{
  "routed_scale": 3.46,
  "init_std_router": 0.0188,
  "vocab_size": 12327,
  "lr": 0.00246,
  "beta1": 0.9,
  "seq_len": 512
}
Below are experts of layer 7 (counted from 0) of a mixture-of-experts language model. Rows are named router (the router's row for the expert), down (a neuron's output weights, with its number) and show model dimensions 0-127. Each number is 128 + 32 x the weight over its row's rms, rounded and kept within 0 to 255. Numbers have three digits each.
Before each expert's rows: a language model's description of what the expert responds to; "comes before" lists some tokens at least twice as common just after its tokens as in all text. This comes from a sample of Wikipedia text that the model never trained on. Tokens count by the router's weight.

# expert 45
It responds to: Place name endings. Country, city and state names and the final pieces of foreign names, such as London, New York, Malawi, Iraq, Sanchez.
comes before: ",", "\n", " |", ".", " and", " ("
router:134152123126123113071139073147124214139145083184134053146143122150223160116090117065131107109130076125209097151129170180124145115156172131096168136061101149139060164100144126114113109096142176142117067169146124158132147108132105086089148115139113124108088121164061095121156168086124115148117151108175135126162134112151129164113119146141128097114111162197148123153162113062105108139137
down0:121148163132120159114078070110098127107182166145148166204083153093092209201174141082115121147095120031112128118132088112110156123105150142124101108142149078141143121142108141157108096131150106110146122167108124122147060090157115146132069151141099137119161075097170139049088092109129137109152100110145079122097204075123161135129160102167123169128185154144130148094147137164139174105126
down1:122115112105084160149047102144110102147129114124138178118089131126104140170175166070128091080109110123119124087149139159074135128118148140179091110125198053044122112163096120118133120156116138055119137102147149109135111124109072129091101135164146156160148122100124115176105105116111112103115066132140055130117228097167151141169183134155116088116184183118120126105092169140111186106137
down2:110146114091127129122164093175157105157078134135156118132139127130148130185148120114138112175098124180146165118128139137154113142216118140138069162119187104118098105125144128133096068105141142086119117114148062104053125133112109145192119142168083095176152111121138124173085106164111107131194144172119056095078168130099139095188170096104086075122083102110122168125205083105101168146092
down3:019144139124131121096163135178113147094178055118139130169156116112106103120209085054154187149153127107119148113067118134144163122139164147161166141171132160148155150136117122149175071143119187161141098123107174095118038095108146098171150114118116164083131107164134127154120146091149141151156137114071097148095162066126181157113120107128131080110129139167121175162103132109092096144108
down4:110124102114167140180158134135162135135113142097147137146078148139097143119129124116134122108106159082127122144143163115104233119135162170080117136084143174140106122143094145142129099112182075108122119141114176115039085092159153142154152121111073137089106058091165175098100102158127147098227150087129181145159130129122182094061168108125168166113161111134124099086157072131095103182128
down5:082148143135187085131128164161135092118128110129143120074160125110143144116155138147171086102097159144137133120073168145118132204111117139142108135160128068167133140114147135166142137096147137104131155092118166116000131077097145155137160165097123172100086154102194135176108109130153147130167158160085140121165121088099080120121165144121160150098209071179123110091128143178130193103080
down6:213201156173151147161156159138092138134139089134110102119197128092126124134177083104144116130184138162147097064103109046122128150153122153170190152110075149151156112089109158146087073132128122182125081129147112143059093135118108173162132121173043142105120095117134146105121116135137132165131196154086115127100097167098152140085135111087100154101087089135157120164137086167121113119108
down7:210123159177116104173107086100113132073149089111141113132168113131091147158113178122117153108097160120137092143117082170151118160049139163124114099146135107148087127128136121151068186150116134096062123077105118149034143129116078117113147145093130133097077099105174157167156194075135123151101147158113119160116119184105089172178054157146144116122111122068103076125108118131117117146083
down8:082120174114119144091165129111139120080153093149113162174111109110070143153133121074153146063090090093094161084106116075150172131124159150190154095132141176095123085109102147140138166159130171156183094139108129113146098145111087152176167108123135089080032129168105156164102151074167145170126087127116073139084135041125123146101138099129167080107106112136084135140083158103141114173117
down9:072159187136139067143147117118102091119113128110150128115155136070124110095161103169142133131160120086123087107107180099133128147126124140127097100216163105140155152135155109121141150173157122134178114084168173121097063051175152156095183168110073172119170090081191097108104108134127128115180122178086118158132101097154130053148132175099141112117200116118161155127100119150131189108109
down10:115154151130131108115114075176138153217100148113079131131109188081149162144098121101146080097110138089138119049097149083131183150126139157134175120148144092108138119143136231138115168113163110101178087149113143074072095100161130090175129108166109173094075130085165150121150097104128206117191144156172088123140185100155136123099165124093104137161111127147123113099098087141128115136143
down11:048125171145138080107120110138133113139107151095100152122125090123127093167136140185115124133163120122124075100078118110153121152123093109140069056182204091088157080159142172145151162102166070137125134117107099149063102095140113110157145124144123136138113121096145157184136125130129128097186121206119139120125080105086129111170123107118106150107217088116127119122079152189177177058096
down12:112127140181143162167098163158137138122171117114148182122145094115122097142157081123132133129137160103101142113134143171121164133032104141217129094162163054162103153165106162156154083131126116100132113138080170137071138087125125167073137153095039122086117125135159163117126092074172107115118149117086172078153136110128119135112176071130106157094157148103153124095200125159070143176138
down13:128100144122120155146120104134117132100177130098106129108141111095120124103175120158092164140176180097089101104109128077153172076106140169079190110143169186143127134125084096083094110168130108111071102095152167087038095133117137119073135096101068179092106066171114128103211114135134121155121126144108120171090077134117162115087063136177115115091104131121140095125201134173109150136159
down14:204129138110116138155104078111123118184099139131127158175115133146114178150107152119157130112131142145168084071091146109119153171113154152170119135153164080103114114143128166135116194139176106137116027174165084107036169127131067077172118124189153105126070096119157173097122162110181127141165129118132100135114100155114169158123128074115119137133127139076123066121124097092158094166079
down15:167173121086179094099107124152169109117149155162108118127129193160140144148109106109115139112070177142147153124159125139102198159113112113163129217111133133172092108111110142099169107147151112115119126121101146143073142104110172086177147098152101148178129117104167194151103078121168161109164194077150109114134135140104078079115183094102130120110096062110038131079168110159073116149119
down16:129161113114157082199133138133156099157106184151136142132138245123118206064161136109123161093128154106144097092112151109109169178153131149102159160162159127154133113121136099118117193169186133108135127132197143116063094090113197098083146114127155141128140136084191115121125108126152176167170127131128125178136153126091184071132164114104165159122098091101140081145158113108115159143091
down17:095157145197155151165079088127105088112188070120140113162121135091121131142177180148147083082138099098139143094106047181107126117096072171148111207148164122083140169154130121154169083152083182053119165127137155114077098129105094105134147142145138170097128119098159186122127138120081141133110132157101149124111205075132163126109137151167142139125148132111109175174114177142101087134105
down18:125098119113160058177205121190142193116154104092146107180197137131116077096144101067103147136164145079124118090132128190179156114092146096136142139135130199130157133160168125135101136121102152129107065120135183156124036092120163085119189126128103109117140106114185160200089146085113105140136119108162142157126080110096150175119125115097099142097132085115106174132122138123098105149122
down19:050115169123129128092168137169075101113117128092166113084132098111131116115160101209106132157143161100139102121145134118103178095182117105095181092150132117155143106167143147113122070097160105120127158152127117140068097111125105129173119154116115105110109122087144167118128137208134159112255127152099171091135094116145105119190138102159118107144140065101172178119198141133139174118111
down20:135162192143164102133151065131094147127147125138138088156128180085103131126129131101149115114120129065106151064075121103187136133102108164107103141114176212125155163130178083150063136109162171093123063080109177107048069103135167113105131128141110145122144088112207169188124109113080106153120121193134108144099115115112127168105105179129154112136164102160088126107140120149119122073108
down21:104146133112156070112143094134142133131141115169186106087139132131102168139149128121134132139096108114119137148046118156130163172098154127133118177146118098177106124118154124166121098098138172139083042091069143165025154094101115128153110134092105135181106129105160150142107126162123123141157212161184133162115045144106112118177106115111128109075118085152075153105177082102080106160076
down22:115201129146111106128123043108175108117148125167215117117141153161100181121138184118135126104109128123123051181076107156105091107073162150086104182122165096105144085151134113158146169167141135146070128059102149144158124094175146077145136170115128144149085108109115116127123165115094110179150164144101103178152125150117189135148068133145183164130176172117162104159124119092126111162092
down23:088126156164191116110120138134130135094143151080128132127149122134099105139138146197104154118136155142151103111119045111096149122116079138123112142165168125125165125174098145145187162168157079116111155103129088149000143074129118081168121144116144190111116090101128214104149129189169133089181161139130194132101062122106123134133130122153130182117169105089121145134115153131124114139102
down24:093107102098167113175188148142164177104126181079182182114157121163124133103195098114146144139130145081140158116153098151129195125106124154126110146120152157193148158181100131125147118142157087107145148111121171138048103072122189136108135139095076176091148150094154180150123102139131138129181143102132165115188083137113105115101174095142174203114123114123173166090181110129103137191127
down25:117179127142132120138099050154121114093164064114172115114155120145110162178167193154175100101100151097134069108108105107144120127078122156172069160106169159090112116172148126169111173135163153101115136047099153104089140086169121136133128128117122133085091121144180171129140171095059095134157107159096112112143168109090150145091065150173165120106222122120102124155096147134156169125103
down26:059177133116138136095106165149151104117122137139132156115126098073148149191161094168145141129149158172159147132139152059118087160126125152104168176203179064137158106106120143163145060148118107142155127144125117111024146115126069148152089168162161209103136088122134105140100104159129159119169178145038118126100122078136162111141131130129097101136100145159156095147089107170161133099136
down27:112160169122160114091170128121086099079148092148185124089151121117142115132145119149099127130090104131144120160116155107151145116120138167082133122102107094174121145131128112104060050104124140072081148045110156179029097108143144118118172178122128124145104077108170130182137129140120120134187167148119109126122111153148037101209130182129152079098176088120141162110182118167116141116112
down28:093106105100105126150124117078141146117179112148193157141124085121082098157179137166100138149113088149125081168181124086109104113109146063150094125171130103137099090111131146141158144158111091161164158173155097116107199090144107157115104171167127199149165050093071138123130157128159133127107132144120160139112058116126153107136163121149061192116136148140158165159045099168184154160139
down29:124162113123128103159103097132124102107174083106149137109137089096107099119173087163124129111148129084134089088072138102149172135112109123116114210196135081147135118165114121062117148158132127107121080090171169135030097081102117125144114157167111130177105101093191190114118116109134138102161201138122100163098073145097126100139077164186172083084159118152170139112098114138097109136068
down30:113154130157159096196085077174106155122189049119138069123137137106066118085164115132150098079147142088069097083094113111156149101098114127145136143129142151099118111143143143147094183134105176085151096094106170084027117147141118148149117098161149065078098120118112171149097142087132098165095123174126106167082141100064130159119140100161143116081156070168141100142123104150147125101136
down31:143125168190153165150146073170059145122190095073137154171113101099122128162111153143095134096145138101127079075162101093148174097091152163131148082126153143099140104166084168148125163153144050094115115131106141114129071100159095125131158131149083139061086117088153209121162159065141085109115120100145135136113147128146185144093135099153125167133192132064105138108132174127131128181170
down32:151104161128163134136143137167078135103190123127144134119109113110126091118135078123144156133143184100132198129132139124112136086058140190153174120155160118198146220106081118156111098138112137075139094137083170165051119142159145172091122121109101205066182090128147136135143117105135138089109150113057137107146072100180093140128148094121116130138180154120085131107135079142085108135179
down33:116077138152071132138097077130152139077144093150147115098118099116133111148129143119125126088118179071108152189110094222125107093056167180098112143111130152160107136133123114100085110141079154107112132064075142142097134208161117155136125114086115136039091138201132106113143159071110093155117138128101113161139148134131099181134027146167100090123100147140112076147130120115105112144129
down34:121160088104169135154145164141121077154127142142154113073165172121186163075163127098126116151123157161150160115119127141097179162185120142083143160139147090138151156091081133098149095122137151098114200119171174085012121148066180146110147116107122171093141150102105084123168108128132170134191152135086116107156205161130118130134164156123133092150094124153143149135170115159080201116117
down35:168137172156107180139145056134055104117128123116190097105097151129100147103162150132147087136109094146112153127135123105101118091180087128070140071103150146173086138122149061121093111128142106041150148098155127112080128147135162168126089157148112162125150125111072134132133143189117136151134081172073124132119141094167096114160199136127140130184188162110173186117176109102125203157152
down36:141165160152159100155085122168127089119145111126078133096155158104156159065142123179121152088172117068102105120085118122153173140099100147131171133174134099163112133138078139103132159124089133078163152107155157184102100129127165137105162107072117143063092177111147102145135125123093213144139114166071137127161178075072095086174130111136194125082166097108157101189120155166169147085111
down37:080121169124185108133149132097101077095140129127178147181123158064064169172168130152124143094084123083115139108155162103124183138108109138151104120184182166135113137142131125153155110181136176097186119119164145126047133086111090153127167172111132175123142101079195174113115122171144105133178098133114142152118108042142143065147166133102118138094138107086110147122144159129130171201109
down38:091141149136123141100150119111106099145141110141112120114115120074144096061102102128103111147156095189109080162155114147086110158136133112155096055171165121115104131123167094161138077107147150119168172159150126096109135118130200166106167109125088157128140099136119084106141137073133154126173102148109131176077161102122146039154218134069068124163161083065063140131141136133136198128174
down39:124129142147167190138123128143098076150154148102112118130037120088134092148082133154096116089102164203116140159153143067121081075171079143048189100127182075110130125081120139158115052124131090075109168190123097153087138156150139139139114132193158149163146101080135127131163092141124130096149162116083109163098154116160186085112141138092112134126158161124124110106140119155122120156181
down40:114186117119100136116099151103163127138102162164107168180103174118135149125128074057179143111106147115122172145088156172136130180141119156177093153141192175148083154147169101138131070110150149097176152118121152107155111114125196118127113137125085181171123092152181165154101088138131190146132126145081128110159175060091123061140192083094134164159097127112109067106158121150095106163110
down41:083155120052170102112135196119155126113149121139168151099157131144167138130176102126138168136125148100174160106117145138090182148112141141139147182159185104158161128141123184097157093142174139094114106058103209122012102124098103093085154130141134167117130100134111128179118103167144133120158159135103129105187074110155040148151133109154129074123124094123114132089163101157086145102110
down42:117160105204130093155127138111172143070160105104149102190163138128083134192144114111102149137158082101113126117166121112134128114092094111115135091165183161111113074078106126132151109181111059094104133087088169133154060143125089162083116128111126146083120084129047118125109151120100141091105103147090155141096135073138169113141160102129082122139165160102110124170087129196105188099203
down43:124152126116167096102160134132091062121143168201172105136150170104140171118102127115078099146070125117137161170168135145122169145136141090104156139147092060136108136075101147149093086117077192130154167188155121159099157135106138160152154181118140102139136136097171117117109123106142161143209155117140093117095170155154079133184179140082109070157079061121091186136161127163132180136110
down44:118153135125120154117154099150123153120092189081157149091117102148121184151142080155126129096131174165136135110205106038158134123127114123073157152094175148118154090143085142126068053142175045141163150156086116127021146113140112154146091123166124129091129132088146140175119103126152108144232138115096106117086132176134157132118123124143131113147085140132160078107146093151145126119167
down45:075155177139097168111112091134101130134151096112158159153117134049135112152152108134112106136189101070144111107106134134096172146115112139137129089170170106135142102170201130119128065127132144097172056109158159121054087104117099127139139123143055169117081114139113144133110108109098125129152120158077118161148140060142097089137190134093070133136148145019158144117172146120118176180135
down46:175139147177149114192094060150146142126150081096113149145150138102105132151180126136147122085186133068115102074076103118137182130064080182134100141139165127142122134163135122099110139153129103110102056091140152131000104081121137109140142107137101129118086108131181213121142126101092119104146144135112146162126098137074130139100099119147145152078149114105161090122142106150107094140086
down47:186148116113125065143118111184063125123158104100115108139200131161146090143132138107111083174109162083181143070094127147144184163157140120149091132134105123107151111137135171091128184119117118121137109112150176078095087086113133140168134128146080137156147113097142166138103129073163107090114146158117079054157149166127069182166162126158082096147129114156116210078089121131138191077101
down48:218137125171180090136155101145089159096156124066164110181150151156116148133103067085129134142139142131123175108164131086185185122111090103060166149114122210149150145138113103074105059132129074107185085127148206138082079098127209125131157106138106143122151126109155144097105135144142122109172124096090157132130115114120156152088127128108118109148172171129157135094151113149136146163184
down49:062149111120148117159201140181149122135154096122178148187139130121127146137242122090133118139150087085147135095097149126143181154130113131134153139123161179157131102135152126183136052105152147122109055117104196088068076074091153132121155131180106181146140100135124162155106106110122112155157147139105149127128118066122176104097214109117108153110153074150096165117141097122120126129161
down50:048134109113131118094085141089160161166100168146132137117104146104085140129139116192094096068096127062170116138204126116048191097087137106126137131149148137111143102163107211122171119157145099118197183150089127117100159125129097131141104122103141188061124129075123131113113132155084152096196113123150167112140143106161122082114167115152072164138067129148138120161084100154142125121155
down51:171168164127145162138167120042155107103131123175116082106135120110147105056150163160112146112094104198106085148137095149086079082106124088076112086154138125167103086075139136122147134170156109118090202090111148140086121171106134135104175167136126108101132080111098114169148158094169079161122116120093153170075105172132077086101175156112124117111168059118143168124146123155100160111080
down52:070082134149112076111128105155138094107143099112168090091136107169074141102124186136141135070110121109118122192054149194127145110070140144075135096110121117139095118116133124184128117129115153125052099103100164199092112140133148114098141141074154109129089179154186110197146158107125102142149124122107149204134090142161117165137052150129166099112138118134122104133165140069080093137071
down53:092068156104155088103179135129064129124189092125195124164131098127093129190189117110118145173113093156118161141132146141162138070094136108123166135191119083194157152127094135135150079172095110138113104128114129150065125088146118084155107172147167169115162099130108156127136145165179104129117175094149143144094060133121158167181148079144083119086144149163162168111154132135183128193155
down54:095118145142172118136159116161100153137139092110147134079127102139124079054117092118145127116111088145093130136091142169173148122083117152136092091133153112139085159166124098139113138097156152038130110065114196144041115120128185135059163139120100088114114151131151143237135138077146077164112124149132116156109125140122071131156168152110163076112190101115132146072178123109082126152118
down55:076094134133150148118156098153120111134147078107144126090103097115098114164125099157140099124129115098113118090085188113160180097126132154114115152128142085185091151121088129099075148105145119070069073142126124130037091155110081132139108159174147097120123118120194183147136127087124099131171171101163076169094072130148103147121095185156179061121183130181124149095119075146078096136082
down56:076164120139097121098067164153119184139094136099127151149148110094176105097123168155090172154169194124215062117100145144109148178161144116125090108178086123133148100147142150136199186106183081158126165111127107079149116097140113093131075153124118193087115125096153173144143158145136154096121137111147191098179140156146101161168106119142097147168113146134143113124047161082133116118098
down57:121165115144065163122080148130091150123130097130102130157119115099106094123139130107121140104147160158095107135177168079114152142161164102110151054117139171077080039111152114150116110128112121149162141131145144065119150161142124188112150081152079139085089133147078127201150157095143107147059101132063148131106172123145175153098150109114086106130031125103114069123153126083149160183163
down58:152172155136168133147098152138118099108195069123135154117179160053142115134151068147117148135172164125140102086095135100114184177121085159183144169188128118160129138133144120093182106116129171113170132133167170104034103106071124165145133123113079159150117117082148164098133123084130163124173178141059128125170136087084079058138172137103126125108115103094162132127144136170106167143107
down59:079112114141174174165167101180143118125153091104142107177112120153122166171173168128133097142119085174145125081127106139142125118157099171130092163087183145135097132148113106183094119124153129026052111088153072079042095154100101085137117150206147122149137116157121158147147121152121073158104112120179078146050142108113187126120146125145127139126163111115093152135185116125104133125139
down60:132137143156130034107105116128111119179081163161165142153092177145116141167093124104155119159142120111130173148114179123194138168101125106154082108153117140137133126094110123133161153096175062163206102124132132176122131099211202154126134121131109131108198153158150110112079154125133133134143132158111161103169128123091142142135179108038086101165181134133132108126067084156193156120145
down61:140075129106162156136148126152084148115187140097121126122095081171088097116098127158085160139127131177127149145207122108124097126108109096131144043086171105113099124145136171166122111124114091094095150167098076137104197129118118110128121134163182098152126168101102136206157130157148086069087101128120142111120104145130101136160177042140108175151140098054088084143183158141157140098185
down62:129165138128152118157138130125162150130150121116115168172121166072135138164147122103121169098165139113120117091150089102114165167144132149145126122147179169123142093127177142133125106129171071111131139093147114118032079080103156135146151095127069177145090109102148173144136119146105182086134131146143152161127114069084142054109193072102101203114100047043104095096188138157114137157126
down63:214135178162139169181156084136092128167123087083121092104150134127130125169149130164091058119186124153162094074139116115135141140114066136109114114083134131144181120161155124079098104119133080179093041090135126152035143083093125096172135115180090134142122110128116172072136107097150094121183179145132108135129091186085118125124102145141121159144187133115171124101144128154137143099132